config.toml
n_layer = 12
d_model = 384
n_experts = 64
experts_per_token = 6
d_expert = 64
d_shared_expert = 0
activation = "polyrelu"
moe_layers = [0, 1, 2, 3, 4, 5, 6, 7, 8, 9, 10, 11]
router_score = "softmax"
normalize_top_k = false
routed_scale = 3.27
balance_loss = 0.00575
balance_bias = false
router_z_loss = 0.001
init_std_router = 0.019
lr_router = 0.00142
vocab_size = 32000
norm = "rmsnorm"
norm_eps = 1e-06
tie_embeddings = true
optimizer = "muon_variant"
lr = 0.00172
beta1 = 0.93
grad_clip = 0.5
batch_tokens = 65536
seq_len = 2048
train_tokens = 517700000
steps = 7900
dataset = "wikipedia_en"
Below are experts of layer 4 (counted from 0) of a mixture-of-experts language model. Rows are named up (a neuron's input weights, with its number) and show model dimensions 192-255. Each number is 500 + 50 x the weight over its row's rms, rounded and kept within 0 to 999. Numbers have three digits each.
Before each expert's rows: a language model's description of what the expert responds to; "mostly gets" lists some tokens that are sent to it at least half of the time. This comes from a sample of Wikipedia text that the model never trained on.

# expert 32
Description: Articles after naming verbs
mostly gets: "_{2}", " multiple", " Democrats", " related", "based", " Security"
up0:640489480520537492472450611563447443476552543550551565492503453510488479420480506433467537552485454447514490467403525460497496568546494471540491603457439503492592449567440497473547476577458421
up1:432545510460506444471521512568518612475502473484512565440486514460477432434583533534510417492427474501477455531560459482433413457484511562545431508510604500473436498503519558493491499512603460
up2:494579536482418418459550497598448544584517424416424551446461478457555554543581540482525522528515505493530513535484484515511483541515590462539537526465495605564425509583483495546467482499397488
up3:526517448493524448491454436627533445413573532482557573567438436497431469462525537540378476527559524552474507595492373488610476516465569617535492536552535458381559508498511434495447460538444499
up4:369473515541482542490580511444552513500487497475483401574496518517522505513479530482447495463468537445449407510609532496508486518530500464444512477533510481483437430495483434460514559503573390
up5:544475487470488388533590515572440489527539414441430431494483453432491575492451460455489577606497342504492461475463440435496491446610479513495533533481475513487502538531516467442450437443567435
up6:489428545561494497485532484483522553616375534457440424395472598451445515438519540478409453516523558525508423527453494564486438486492545440523514455411415470442502488474503502464546545524560469
up7:495555464477530464475496536509508505456443473449505507547473472368445417433538587574455446466570436476509487505458445407482491578449536569489538447517533555488457579589573463500468544482555510
up8:408500518530406492448452490467452486520511499533570470489486565510456521503531529372477433462507572406407579420400543492587578462457616546392530540490479543413547510593484511452412578481530487
up9:510497416498564515499624512425511575454453444417494521447443418501537443520434422535449530497563515511515489507488504534500491473542480488553562467503473536444542440592497418494571493508572556
up10:467492502462525533487592592470560514467557465510505418463498593477535465501463561477454530460552535465550550531584478503484520461499530535477412507507333415454474441483486500524383507473561503
up11:453433436420512559425500546506417536438466536575509537510515499541493435542501457499458532377459464459607461476499533523440499579458486558560457501438457564488503538448449475550494461478513566
up12:501509496574512568492467524502524492536560552463496602490493452465474466498425431561501485397612441561638454475539525592459481482546426514495552387449522584472502524544514567560448520486504446
up13:464499492475504454530575569487492422472504536461498438544479457504511510508483548416539475566447515500512537550580490457594528492450569562409421477511434476420472452498433527512422447556564507
up14:473545503630461485532524567512358454576472511454466465489407454459476573447489481555486467425555545496423518583452489663540498423504518527519432472502366457441515411487475415590572458340469478
up15:510505456579539552483485545522544563410519458501470505447504489534492522539652522499577491487449504437528476478519491414553561503580562500411527483554562478552449526486506510491416438512526450
up16:447549501576544478496538495615484532476541487512568518450527572447468467573489399473566508431484522530522477579372574471523524493577471525374412481518469460460549570570513429459519452515437489
up17:487529459454498504458515469514514477523468547445507549474516604485424524465486521546450627525526474409504438488552510542503485460571555516551597470452531499464579474532516497510573490538525505
up18:564557460443396497441494613497554529437480571499471549475495522497461534447536496496526531506531478414541418559440518451424491562560432579530488489489521529425616511433430580601446495526528501
up19:507446570467532448533507471578446457520513512473440474520556543559457457481566545508553514511457484447493430546482514533422502406570484460550476510508523480394429454551581495512454530545491541
up20:500461487490436559501405559569392511520459508439412460534584528566485486460461445404415490517507583600511467527476523285512573432493470602439456525524506528456464420553499454490564485577443536
up21:496449541585538470461460500435508506437572510512474474518621530473516478500499519467460469537559454510508602522549463435580505526559464462451467471514455471571506536449541512516467483530444478
up22:410471437510537666566441448487418503524610433588461504497452485498427518488541502441513490479439536567513480573482490442491484449484604500436457557507483524391403488542549481472541441552564577
up23:488529474561549456471606540503518552496475404517519521419485523498476537511451443496546535495540534522420575564473551542598506577533475531518470458510459463536598465532523537486441504516550515
up24:480502534522509452537479533524380456525506569528533466444427516487451472509501617523503531390595538596463472533478455485473423448451535467514447497540432453491500521524540453544470405498527519
up25:476618588494535496604547516421507514499504470523425471602547420641474496551442483603412558556596592482529505375508531582551507519518526475521421585534452537498455499474536548466468488538482516
up26:568538424548510565541527501531548523436481576502501450518507462499569473442549519465528544580441445445480402560491493489455585408639456550476559541437583464436461509502502550459456499569391470
up27:515456435534564536510552493521441496501554471544541470570511521446472524485520487446479384494486437441417535411470476515453572491549409524538455461491513563447464537410551500459432499533498427
up28:446492451484552454566564534548498488563584525552405587547553472404475485544476574468493537564553523548527550506518511402550545635469585451438478463571481467479506503512458553495430518537549494
up29:539510547531553469479465535484511535496524471572484459494499618491488510451439468449507539467507573497517499474524498490428443501598530463481575529468512495528469464497488606467500469479456474
up30:602556528505526565590486512485519550560469467479466482535448445485449424592532564442494502543387495515510534490523463576555431418578540496519457546491570465369514455493489429425506496574459515
up31:487490468585476562511560453473526504468511505511569582505539452533498509487480465554568444484515587535428548499518467490467522515495428485536450523445472438437484545567458467529467475494570503
up32:508496588465495533488563484504573488450514451447417497438475564378518559578570483484533440493575500565461505437544464428476528570486451548474482517528400481529464534542487494529544483415525487
up33:465594476547474372486514529463536578425535536488552485461469523473533453406511459421388419515503521465521496482530398469493522512540488447504514605467405489502448558452483491535558460533466620
up34:471504447594548449574561409476470526519554397446504399448535597452510479469415570457540562429484549493466534599507454435509485457584534409596475510520501591557444493556439548433511445559577649
up35:500470457512506526493555509577415490567533488550473474504523578444440504512508416493536450498494567441601471509417392462426554510574395559431584541520506587522512531511418471510507482536670488
up36:529455397451538480497454518437494574550496405553515481478538539443494504507366462470530455446549495557561535567485521489612584518555448532453535528478437545465483428575522446593468456452480498
up37:476546432589467522594564589490506448521471518636592527564362421485531439527472491528530578468536573493503481515480487487445489535491511445522419526467446556524487546596417416619597424418510503
up38:408560411547492529473523456449500561412489524501534562460512484505510469449505491473469427451439506594542401537510529407551474503490511595589518548473543556431427459517456483547456570391439496
up39:643527479520475490533556545416533421476501508392454477484536546549560456519505538533455476561505494431477546499531505484452519468433474512512517364528455434569428555384584488492473400500527536
up40:547520505497545464508595468552474463553518538464533483462544495508449400495510430365486531491568522510548459433451579435535452467512449483442504588446493511464439488479437481557559505515452568
up41:480496530436553525540517563446417463575449440637464457503559427448490531551446459529420472442430565486618449442543487470482440453583516487589523518413397503470415563443480517565591527554523481
up42:539567544580522522597495547551483581522587545604547462589509504520540495373505511522503538518489459515533479529493402483423527511464522533503552556541493523545540533545614475479482515480494567
up43:490487515439614552475497475479447473490496518390452502453550519536543436462436412490463411503506477653523566476585436491483544555527457532550424429535489498516457593493500538460496463571484438
up44:526544493423460429506481493570501495507486517426466436584459616457480551491520464408484547413525418495468457524415538515543440416518513507533553436406541475544559461504518449555473373573512510
up45:482464436542498516515469473359490468541504522450541445506513437555532480493478478501413504577532586544524499501543587441568548528476452447561459476579414506509492427545595460496502532450605549
up46:493534467514490431432540508431555464533524514406437520474498473574434454525480500502466514494575463529574561473532477451529521486458532387451485559523453461484615516521424585559514495403466514
up47:533443426505425454528469468537402529500544479529522470505583386479500481420560506457481456395434570454576536441577563557394557451492611522536402443453516470525576500427461465481504523474557471
up48:420351519435505478438502537517442533479557501398451474502468551550525599409499427642481518447496606484519536474544487527480454464537497498507536491515507536623583484416530518527533456441403572
up49:518534366400500477426434577529485565424495491482442445528504477541564497482569529438449520408557489526555418470500539437394493647512374420521491607542469386466506535536432436527472467527518506
up50:484478511500438535514586548466385534439511464504482470476459560472458476479473561511500390470496582516416557530599509510483434506510492427427494533437519434425539490457554474557429457477488484
up51:531536619496472515547437488618484631507444462441531442386562495554438566490539477415474471497531518512515477505515572533500592450548445470485500507482434512588476458493529513378561659569548430
up52:552467521427450491430541545561449478419499504568559505483432490462523456498554459463490546430542533477441561491422600446559436548522547459539485503549537468493565497656492550453522442493616510
up53:575473473547431558509575480440503535476541426492569510444603591520498468497510452461505518572548467448493570471514545455532547517517498502529420616552557537462446468552502534556558517508488461
up54:517466518533567417517523520505552499549519507481444486467555548438372518510553510532491473402406488482532448528539444479570413559566479488463460519520430576472441476444596413504516551523463481
up55:512501523542433474500546541521462513484472373536423595473521461374497522572475511456466495480571462547521533496529485470568503377589540543476502515527472454555493567417441519491558415517497443
up56:546571516531550436460531536477444400517500548550500517506527436430544513446537549474495479517462479443557559525544511501514510405500482494457511429518562483490488456582471490471528540442589528
up57:480477540437499533488549515507560591505522465576489470449442539505458568380574528605505455478465504508459492492541511552497508475494458630593534446472537503501551505487498484543492516528477435
up58:409549480527586525557500474496539600505584374526540418494481456560508447431530509511475441463556512470474447519485450527500498525523552495577464504499442516442481386625581451517475552588499544
up59:423543582567553491444495607470476466533525527509457490387523546514442440518467477525498584453521490412499598542468488497507536490505497586572514484480486467487517415446504442574528491469492537
up60:496552490443460575482508569531528568505462474443493427469566501529495425481553494581439514490438434516473448459510608482511514576536511401549474557493467467466553400641467478538456492532433547
up61:477582537556577461617523557586510464494545484599468593540511556468473463460450542457560533452488525554525448518525358471529496497522499469373544462500554511446537623489523515498540507483533382
up62:478511511499525499470493464460464558399568517421483436458598442496617505439487501513520473553537531509476449463512438510424584605502566416516518462509426533536482576536495469479489581464453569
up63:532468494555485513610508499444538484519519508497538574552498516412533473543456463475531547441575480486507524532495490528545590440462464477489543528611550491435510516474511407503395472486505458

# expert 0
Description: Auxiliary and copular verbs
mostly gets: " were", " are", " been", " has", " was", " is"
up0:544524589467640430452580426450479456440564522551541450511509530585467477411462471528466551464462554475544515456444518441467573527499450492481537429483539435508563580514498602562453557455437480
up1:478552467489433547451488514504565454562497431526496484498554546499522431577523564497560517383494572486506484480532512451630501587586570456414486507571485432418498454477494572418514554556540495
up2:533429551430595459487603535537522426471494505499475476471565495486533534508507544416528462420512523578512581535558550475515486499556510478505503413482540447601577519573535420546457483430474474
up3:477496553546537604558489409473444544409562498454559540541495538553389494486415443486429578528519508516434479522506463558466459547458417553503502471467465580387516519514480453582516545450449481
up4:522482545534496541504521517486412396496500475532492467658488489411471530478442445424426601501425507507536571510466524429546496457537467488556519483431507484461399513500442505486508457531466478
up5:433459493545508489561587469460446429494519510504449561539524539508538468434507489481439542551556472503496499496439489503520537500479470525603500493500441396580461547451447495420540449648528485
up6:474488457539497476485506490514504560454535479427485434535512473602525487428427563516505580485510560546480478493493523515532494489513574516518613447496544445451471458415543469437502499564498479
up7:457496457462413504511493493446463566531443489598447483512459521463374397531485524481511552433524467468470520464441568471487477439432578488462466526451539513508595528427414531519486478457446465
up8:485581492465457514398478524524517566560473522522441514407466480503546499497565559506554541585487533541562430516467440568491573474532592510461401537453561554474618509525506504518472515403510478
up9:463585448588551408540547557501492573522486549540475526511522475488482554512497503497503576608528487477581456452532427450555587558520450547487495544478446542504507522473502507524527479496563431
up10:404538451443531527597516579586482531537483510444514521484531543529507478488442457480459568482504442487589455498488475574490513497519546443525466465545403488432596489468599488478519517495518463
up11:509538481484484520534488482551452448461497573462473551586463530459565534609463469360427563573422546474576577616511536470575423591606488526561553591468518444478546483538505478480554444546450508
up12:484581524481551464482505472526452526463551514438518420606561503489514468380468485518445637542540462493487581561400500624460471423549537546512542464394486438513420398473494418438513530480502567
up13:509477521530517468477585529546430452482493533493541535462483540507545509497516515508499475464476451411498568401575507531536471501480446517517469540525472533476414512495439412554483455459574499
up14:494492559520483585457493557503472530419513521496443503504513527470524547562446424493408490443526398486442428497531491478505467541463480526564361511514506460482498493567540486495521450491511466
up15:490543494499452437437522588518551519553501410495521512569487445410516598464563527541418520506562555431545552398468468471476550498496464555549555540452513534539510504532542541499646506599565474
up16:465611497523533423483582482442399457469502505502529543523450513445531455512509473526517469572512440542556521508542498502559530493531532505455425500553440490487466496549471462493499489385555400
up17:568446533481421548529491490478527459502515530518531500452533552483483482477540408489559489488547454541533482420486491480480394501477533542481467414445572587478445501476486451502517526509534552
up18:479556525542461521543542415532433452452493446509526520384558506533417516498523363535547496503516438552542543488508558503495484456546469598502469472394561453467475509440563499477456539589498493
up19:549489474521620508430536568520575459542460463525567399406509549588489533503531543541473546517540494540443450546475503463483485463460525603441506404490506476479475460489557552530450474489581461
up20:525423488502475626495515435489519552482529471506394535443546539424526445505567447460439470547445554560476489481522511431562491511441552483516423516555527476491563490531492421525592355521461492
up21:454562537464415530506477578551452498568583547479412552442495539542638445528527552426360489559545468501470516480600553470460623527636512498609452536533491533510493432520489521470504510487434472
up22:531476495523497473640497549477490476552436530574536563508552460474529582472490469559386527448539466484535532525561531489432522479548594535520473442569538596493441454450445514516544521574545445
up23:500585479424434487497536472498433532523479421481502516517576505478540395546506450468454574530554502473509436481554494549453525577467475453433386450462416371489548416472506507477480497496538421
up24:530531461515502482596484431433383552491477513495534479478483464499483578483495369556504578548540533417492493507471505648503483531552459537473500508550565468533500545464648605484515447503521474
up25:510468525428503534581456534572478408511615510418523481508453475473369611512532567588516521459505514475492484451543486443581495524455603487508456461476556508562528528542540543534560491480471585
up26:512473438454478444537525480592566482480521503486391421501440571530416471536493533437491496522468588547514499477541403475505500571532629577462573535403508504413530555538448511455508511470552431
up27:548526505491494566601583434548438478556418574533423533505485484405423476573437504536461505479504539508489541590555519550382532473552458546562556470511494518531544452454412500483463503440486524
up28:409523433457521425570506504409608433450585533498427551471499481521555547462550546431419550524511506472476488453471437498546530545535561487487484438491423394557504490567460514585482624514557454
up29:468567540504515537492544449542481456497513612496492489562405481557468571422488496512455563557431483564550482449412551523493458511516571523484518472468408498524532532543500498460553554495505460
up30:432525451505463493385486523535589565473410565436509388452645533490440475478482491434501502419547430550555580547532542531596609446608521518466542375450490441391383474562437492449519558569445379
up31:568466415517531457505547498468481493506453459530540524581539467461361551614520460510461561494544415498551477459568422487498533500448514477508470489516498461461539506477433516513469439458462375
up32:493482521443520441513507503447504478444461477495518542509489516450522487474497563476575518582560481496507511510495462549431541596516516433556458493578493564484538438467493533642467518461465580
up33:542454391586489506523460451503518480456515634484457565462510476497506456545456546520443556541507447533481596489581509558484528487526540513614487468441462485457367470510502530438447596473590571
up34:475496503520509416511571523478461552466482531526530463514389520516427501424508557550443546563430483502495426577434416523527432499457563527457416527504506627446475509419517549470420439463519474
up35:384525461529467519517560433512579501509575564500508527585448442522494514519431546428544500488525551541434498511452420568449606335468493510522536444424450500510478462684489412534535518558467504
up36:552500503543557435400528504512470458419557516467498478493541539552525440485486482493523409447518536631530509506434527455493578535476578511485582546517398473517483516502489432529493514446497524
up37:474434475562504480575489519421585530517421608572546571456464526531477507523463543521493434524519388446504477511464537557407496600551445463539469476586419553468505416529475491513524551589494481
up38:504392499487503554559493510492508565489577494487548596551532527493546626527538591525391430508531484568553464555532480535508493462530556444520573403457470535511451500439429394505470413492491558
up39:571535496522541549491483572546497500531462444587521478434514572562592473414502524554433463346425561453520466552526500522504559515432486440530546428452413452459444551429549526530491507526566502
up40:485495452586483598529580479610457550488488553497534461436494477480578442496527516485551557444479553454469521478506442394456471434501557418504469530495528572494497543493435545533443497401453492
up41:456607519566528508475520555531435601382535492575613520377498476501580490550546437481514418515462528570497497513520503492496397484484525588535540495494569520410448534551474510480548591474487478
up42:519609574474591565598530469534521492545515516479487519557465430551430494545536549535475534530502511488461542543439494380543516541587526475507456474601501512586500523454464591473491481512549470
up43:496470526490496467614515526485405481518510426449455437541538502426469478532447566489537500538585548489426545550617466464501532492523490569557534468479563430571497464469567587598558443553445509
up44:486547536517456440579537475498483570439511501452458481574460548444573502433504530559556533539510568509552570530512508497609478526532486475569522505507445579559500497461593559521485491486492449
up45:444523465457440533431472488473489546454478464495476463508450517494508493457542501553462532474517604521590568564459562538537469455537469544563496417493544379565570492519440529525562559529444472
up46:500542514544465520403546450487452441503515517458359580461507502478446475460542536464538456535519467464500448454560519525491579560494520589466493444533560512626480452567509490479541422489480470
up47:497563477576486557529557464522496538525476480479505476457503485501536519482559472562576594489585529475488539493576445503393537414476525374527447397463502505570415478496500523530499497549441401
up48:568404578460483398536457468456495493530501457408502461554472518445487600535475495537531475560561564352447506471525459474496452499502411567569463490500494607555533427485418565534558495545429547
up49:445460440529469520461488443534454430530454404434534505624513480545448566522509532496449537541503462565511570441456512523506487561449377477506562487484489467406477530500408516435536509459447449
up50:583484504530480465517575567497431519375476526491517423510479559542442531508413528484489499511493487494441543558583550439545505544519514520445592533510586468507455339496489469572415545440502549
up51:482483525503458434515539474498528422498438488495627468485569540545413505468559535426628492516455445496499503486518537499471536572443458453379485474550488459563450488444412485527604582420556496
up52:487549544527470456474566424512511500564505497498401538494411522508456469511519479574472535390538414470520448527436567554472557509525531440570560545470436520541536455541480518483479503582437456
up53:455656457447469516502544433516486617592462517546466434431521496449461461405479442557508450501487605500546531515472447489537477504541510467419530493477596435504488482437514559433501484470552457
up54:499576451453489459455408500533485487515560548445628533545546534441446455573482523460475427371503494503515577443550558495572437487482469529562486503507451537424518482450502578483568472510499496
up55:566457468436445499517433526447560488380496456506592503489409530436472501589487418454527560508474446540522560480573527475505473586566438425611501470533520453485536493491661481505512503555535489
up56:542549429499543553530528545611596601587545536468463581445496498610480407521456520494551470482550469438518445497475564517466542509426494460519642467533450467428504524495516478458482541530571511
up57:562529517491417432586555501515511452521527522497532473524524505448467528482501485396446529563508486498493465499471499493577507385489486498556486504466555538501567436452500505550492548465483454
up58:492485425480563403509410563514451624593481526526514426535503521549418453548460399532608548533581516538450507552496509567517446522489512604445533459404549423454490531532534439447541509425496534
up59:530504516564462407565463575578486559515496510508443466576511512485571571513527533544519531556520516458526486477523551533523447525495527485536451540430558545468512506507493467551567510517347519
up60:460436542472559517398511618585569430445533506459468554515537512518504460518503514553504625511432566596542485533461500454495472524502544511550492533475522413542597517547508595548500546486479486
up61:507519529462417466485537474505628484469455498592573501515468532500518409478445562490483546464444552566522437533511463541482462523491481510516561476447475450458453541537576466504492532502543554
up62:477466458486531511526612423488561495564439469474558526605523521463478556486455448465474537502538472541473363462543557444474417484488486540519560554503418485380560448547462419503568564453443428
up63:523415449464524528467527453436426471492563420454503467451505488486601510434476411502519554387506464472535505569473514429451509440462557554517424437483540405449504530533479462465527495448504610

# expert 15
Description: Quantity articles and prepositions
mostly gets: " number", " per", " large", " full", " total", " several"
up0:547508462596550449476501585551439446450471520443525456484393432487459431580551555527575460518521532539562546399583425403565510489466511510541498465593524452517575567509452457479441468422528544
up1:466484570576533558489488484543511488513500473425511501454462490481513514506587516353450446451488477471598405508499547508491498406583481557527485487547396504476523398470448502478473490501532522
up2:528436419459520476535536611506552550456581480505549481544559502519531479415575543471422516570502527559565527487445567520562428509474522446574580590478504506450470453541609426539446529608511560
up3:454530489458525515516569491505471374508533522484362492474450397480423541543487452463469463446520526475508403499518534396463458433446441633516530498471499389416512469488497505520518480465504459
up4:410572503463446442456461514543602575478493511468512481514585522516547575478491533490487559528451467540511568442628492512540476511542582482460554441495493426553535411555459464528417442485627428
up5:473465380542427473521487458505550453447485547554563582581519525529513549509524621553512467613546554486432462478449390474463579533442496565503446527422458445485479501578404506488550445543562471
up6:462424443508577567554472422504473435537516458503511480496479532509569522546555517458608544545491446448587454573383506479532484597514474531376407474498512457506582531526562417552431497553501517
up7:435527479549472513547528487435481457475486595509519483474533422381387381445445510584486398434491482489489525540462497481503549540453414467490493473455568568563474534468481510491429552343489496
up8:472425539569492530400465486516438544501454498460488486526517448513429472574486583439471379549538558477425483487565518485544495513479543527451478550512505369540532539469523611492560455506561608
up9:542529526516540466507567515506556464477497416527474469430504521537448537575516469460582457531480520497522448582485553489618556568534494440512480547470545498458612491485554543476489609518494493
up10:517559444509525507472460468498521490562573472495537490499457436499468451475484499590507520521638516435460550530488521535526558523492548468433471405532491540546495554506564530496423476551370605
up11:447445499491494494455481490437454499479540500550516437545522551457506470483462474465479487444507527498569548606493556464530493527547580446462552545539556535505430545586454567514541502540510561
up12:538537538479485525546449459548491586473474508513528500509576555507427438430457468454499556524538437492351515522555460481438460419451503441552495473481481474461456499507472498550461506513474502
up13:592561574547553472545445507587417532531601472450448552430475426556596511530500520479441547456534492423514433437447564544481525450519432608550486592505507586423468538541479621482492518532518592
up14:555513466534439453511485425546541481489456479504512472551448346479481578427520509445627415461489480465453436561498574586527519424445493518471438443505503519446483517475544448537414528478475499
up15:479441456403476433489558466463531438500499481483589494515558388405391538531489571564431612608519528464518426441548466487527560529530418558492601459562437508531431649499520542475518558498468463
up16:526522559594581451529454472521541335480508481533461583474459384487518416521452532534501512481440407536561452550459524577565464525504469524487470420559429493493539546514445478534547476525536443
up17:488467561522470468512487462537384436461543525459471546399514452445395553448559515555569496568504478551584418523478456453530444545561511502490517497530508525531496497411458524507461487499548492
up18:476514437538513562509489565452550492513511472470479527533428574487495552500585595525478560471461501503384486454502500490469480463577535550481462533515550514494481549511545476562418502475517492
up19:555496461472540513564504529493556547520470495438481420470578593478516483580435579474464487424404456542472524472580464508468563468472553490542517426509556490475486505527465378469478434507526391
up20:452594502489437478566458571502452481390479410501469561508463517465523495510543547495505422552466509520525470468509506449483421428569554559468440487498598422472432542577469438476518567434471548
up21:488396531537469530533511418520487523584583500457566460509453506382570515554486549517486522480492508528465458468549519527494539629538472560472534446477458492576435498513457530450393515492475525
up22:483520455626580544551529494569453530537412436559547519446507492562474442548479465431444572488679455462470516561540454533473547493621495570509448522527450508441542559507624476527538500573447612
up23:456453452485401475530699495455443497547468528440539530490540484442586539394476474455484565557647596448462523480470437492568574534432534442521564447439428419539551515533465485513486464473449535
up24:501493493436562631559497468494457513457549510524539567507471435539452431498522498521531478507514551464400510509447528503459556461438462550522560478554560535467445507484460547575503575499484436
up25:463486428510558502465515528446530585460473403498449481487484532564543405498481527577484434503563438550525590409447442489520427466475537505545533576498472547443528440498526494607551467522531389
up26:474466514525454392544559526508505468492431562542419398488547449542438565502548513427474604490440604452592506490516417472505525524488461519459558520480451533529432538430511509543480535591492468
up27:470511505510490530554543455564455492573551475557546457447540463514550523526509556461555470468499541575574497561521454509468517523527457546604483562485443585509465402496537498469480548428499452
up28:475476542528542535578631518442595561505459504543428632558537529459478522528463509489513503510603440531530508521632512431472565575549523461526498505473472498480517509427469506531479413480577482
up29:550501512428442572519489478407579437571465518411458558434414423432487520577520533345478489397434503486474469454517505567504573546486482523547495429412475473509502468541537552502572416506569461
up30:435442434458535514573457503478471615525441372438435526495522514592477513551518496533570442497508414545554458540531540544388498486518557479584441472446532430502474499493497507522481426534475501
up31:511482399548486367504452440592537636549517434452528450519482576466448495484448499501478505556428455457672435498475530551508510499518535553483407493510438451439499504563490507491573503470543514
up32:384485487555538422429500490533451588541434454531441556471568524446499476502478512499514515515515534563432507575544608440436519538410561493570489501551509511464497490443526560558523560496568460
up33:539547507561515515456474421463584404477482522464471533511505521464564559491515394500534483531556458443522497490540501551536581474576560353581588521514522490475523436487413552435475486488516585
up34:535512416548465496540516566521545488539403521482517392496528526522488441443495561543449550516550517456437526488453498522591512622413505583541570477450387518355431440432562515445493499533455585
up35:403449509510505555422478477463400479430540517370468517497539404520433519512527557391469557524573503497487462502454555482468523525554441427485435484503533520468546513494461493481435508476521511
up36:460418508538573496501494588538521538460529471417465465512481456465513538469446454508479564499503578481426544476467482429546418450458507498507574473507468529540469552513526443514486437506487512
up37:449478478526618478495546546489428591463507578515479465428483414598523455453512532532494482501519489444430485532399511447446488501472438543421571549552521446487492489536525452518566545549472551
up38:502500428501511417569476529486477535418474499483536579427398489508561517446509424472535478582528457501413491492467577554492582517464378448556431520486486463439485503519517546458557553521518531
up39:545413439528411486472500512510580455443491452556433511428542562464443537553481527507497469490463583505453477478406408452429490392495586410489446469548478455519504463541583492557462494497509496
up40:576533524581506535508651467496468432412506439457526469477548533526474456459456556549600477474492458479520499501469439504546567462500461499462501538475481556560535478570412512585418496443537516
up41:507455533437451442575510605486567630457531531490483453493500443507452496609502510467496452458542441536585478586539520546479498579472460548483496508539472482452513429522492494362529549523576505
up42:532571572588513483499462423521496410545442454633537567510465489494458434503514553617471502507505439431551491447430449511477548471484464545617519532580510484483559487429533549506528397422461508
up43:486588453451484523591453516454592485578501518489594500483543527483539535489473582502504459422380503484519591578488487487492392552540517588553501455459455445477452520520582462592538584549525488
up44:503582548540542397495531474465369463463473475470504424537500488487522593453428591533452535456494531504536480440443594438442495497518545506593495559477514492464382476434492573553525478518561509
up45:438525579548546481481454611425445604381535505564582480491449512377532463493446519463455478497479416575503566461574586448523446454514612469464597491504397566531442554446490587486520366558514419
up46:537524534531504603473494485473439526588515441525403526481527578483492516472519524372452487378493467562447458441440517523544460516521499554431537639616469529514484632572499603468542557436461557
up47:379532422492514548548570416564525564547533458461399456461480510462500548502499501589515478522455474551545618467560437574558569480518502438553523476484398489445449458432552519491459625529427475
up48:515528461444491502530554397463506550455523487436475491422517504580493449452459546565503480546501584547422452520506443476396440510508499561508449517436561468518539456512563417520422434418420515
up49:475498496496452482482519599516425413554510443483429477532533477423545549538486551421522573488582533459620504538514583478540520571537520452451527496494567590586412555524611562535447482537522528
up50:417534538428534409457639581429450526471530469442520512447479495508449467514501517483548537405472509532499519483550527471507511454527538495526531514470466479472508444539513571497530455568536502
up51:507435500455533480515605527444474493476535438571472508539546514526412443554511505479533426483533452486520444516494427406541528508573493484471546505589506552539401545535589500546534525479471514
up52:483473539473438465425480493538496439447538434470459470388524501512626547503511545484481398424527602498531560476496529368613524586403547496505511553500495476473502476515473536474407519514555462
up53:580453524539585457473521501443482517431517520479443501423483575495448378454487512459543525423645397478475531554520487509520529471477464568522462516456485512486467535564465450465581486547467422
up54:477416502438525529578484452482442480491594570482482571509530521463551436555491521486477526472561511424494503482501449534544457500480516467496491538488428478444533495459589506587448556462496396
up55:480485535473523484530497574470593479469467407557540497516493525529457477430494553426543576479485513549561428545541484541579596560523415540601547561422482438446516486536460572453565501516515552
up56:531559435350657493448606444551477563524566513500504483503452485499620499448502509510544551529561441496567529548481504417489511503570453543582447559559517464491494459524502460442479586502508440
up57:540511517571502516523483534543575600430500462477476445450436460495460536583412472496483464608494584581446468626478431589425486454453481533525482495523555493558458436533499482579536472509520448
up58:419533513383562545520537492462495493471552464559575434493479568498516456565381499521549459501463454514560509502603420474471571572565500419491490496491426458465521449524496501477455462468546463
up59:509517480491540548504519618550570489496542544399426485491429401469601547527437453458544517516390546520483556517503572560566575480481547475481384483566462524473535456394560443438598547528506507
up60:559400501457476470459436498542528467579591465466527509465552496434506561525489537529591545436529499493464462478483502532485560571592540594494469557489534508433607465524520450454542456448401611
up61:515499499542508505512505444525452499500493503431479430460612578505505562571555452588541473497489546517428438479478551452540445517464517476444474526390542525464441552544461497599701505495496550
up62:584473550552491651575565388554487450495518491511418509530497402541549491491533543490483563427467556481454561534533500472470530438530595467457530488535446504523437482471505447465430595480487513
up63:487494513584524562464522532463452498520486499452429485540450552532505388497453491467411493520532476493437541534525450485500434531484524428511517520479522457367579512473524589455479516610403528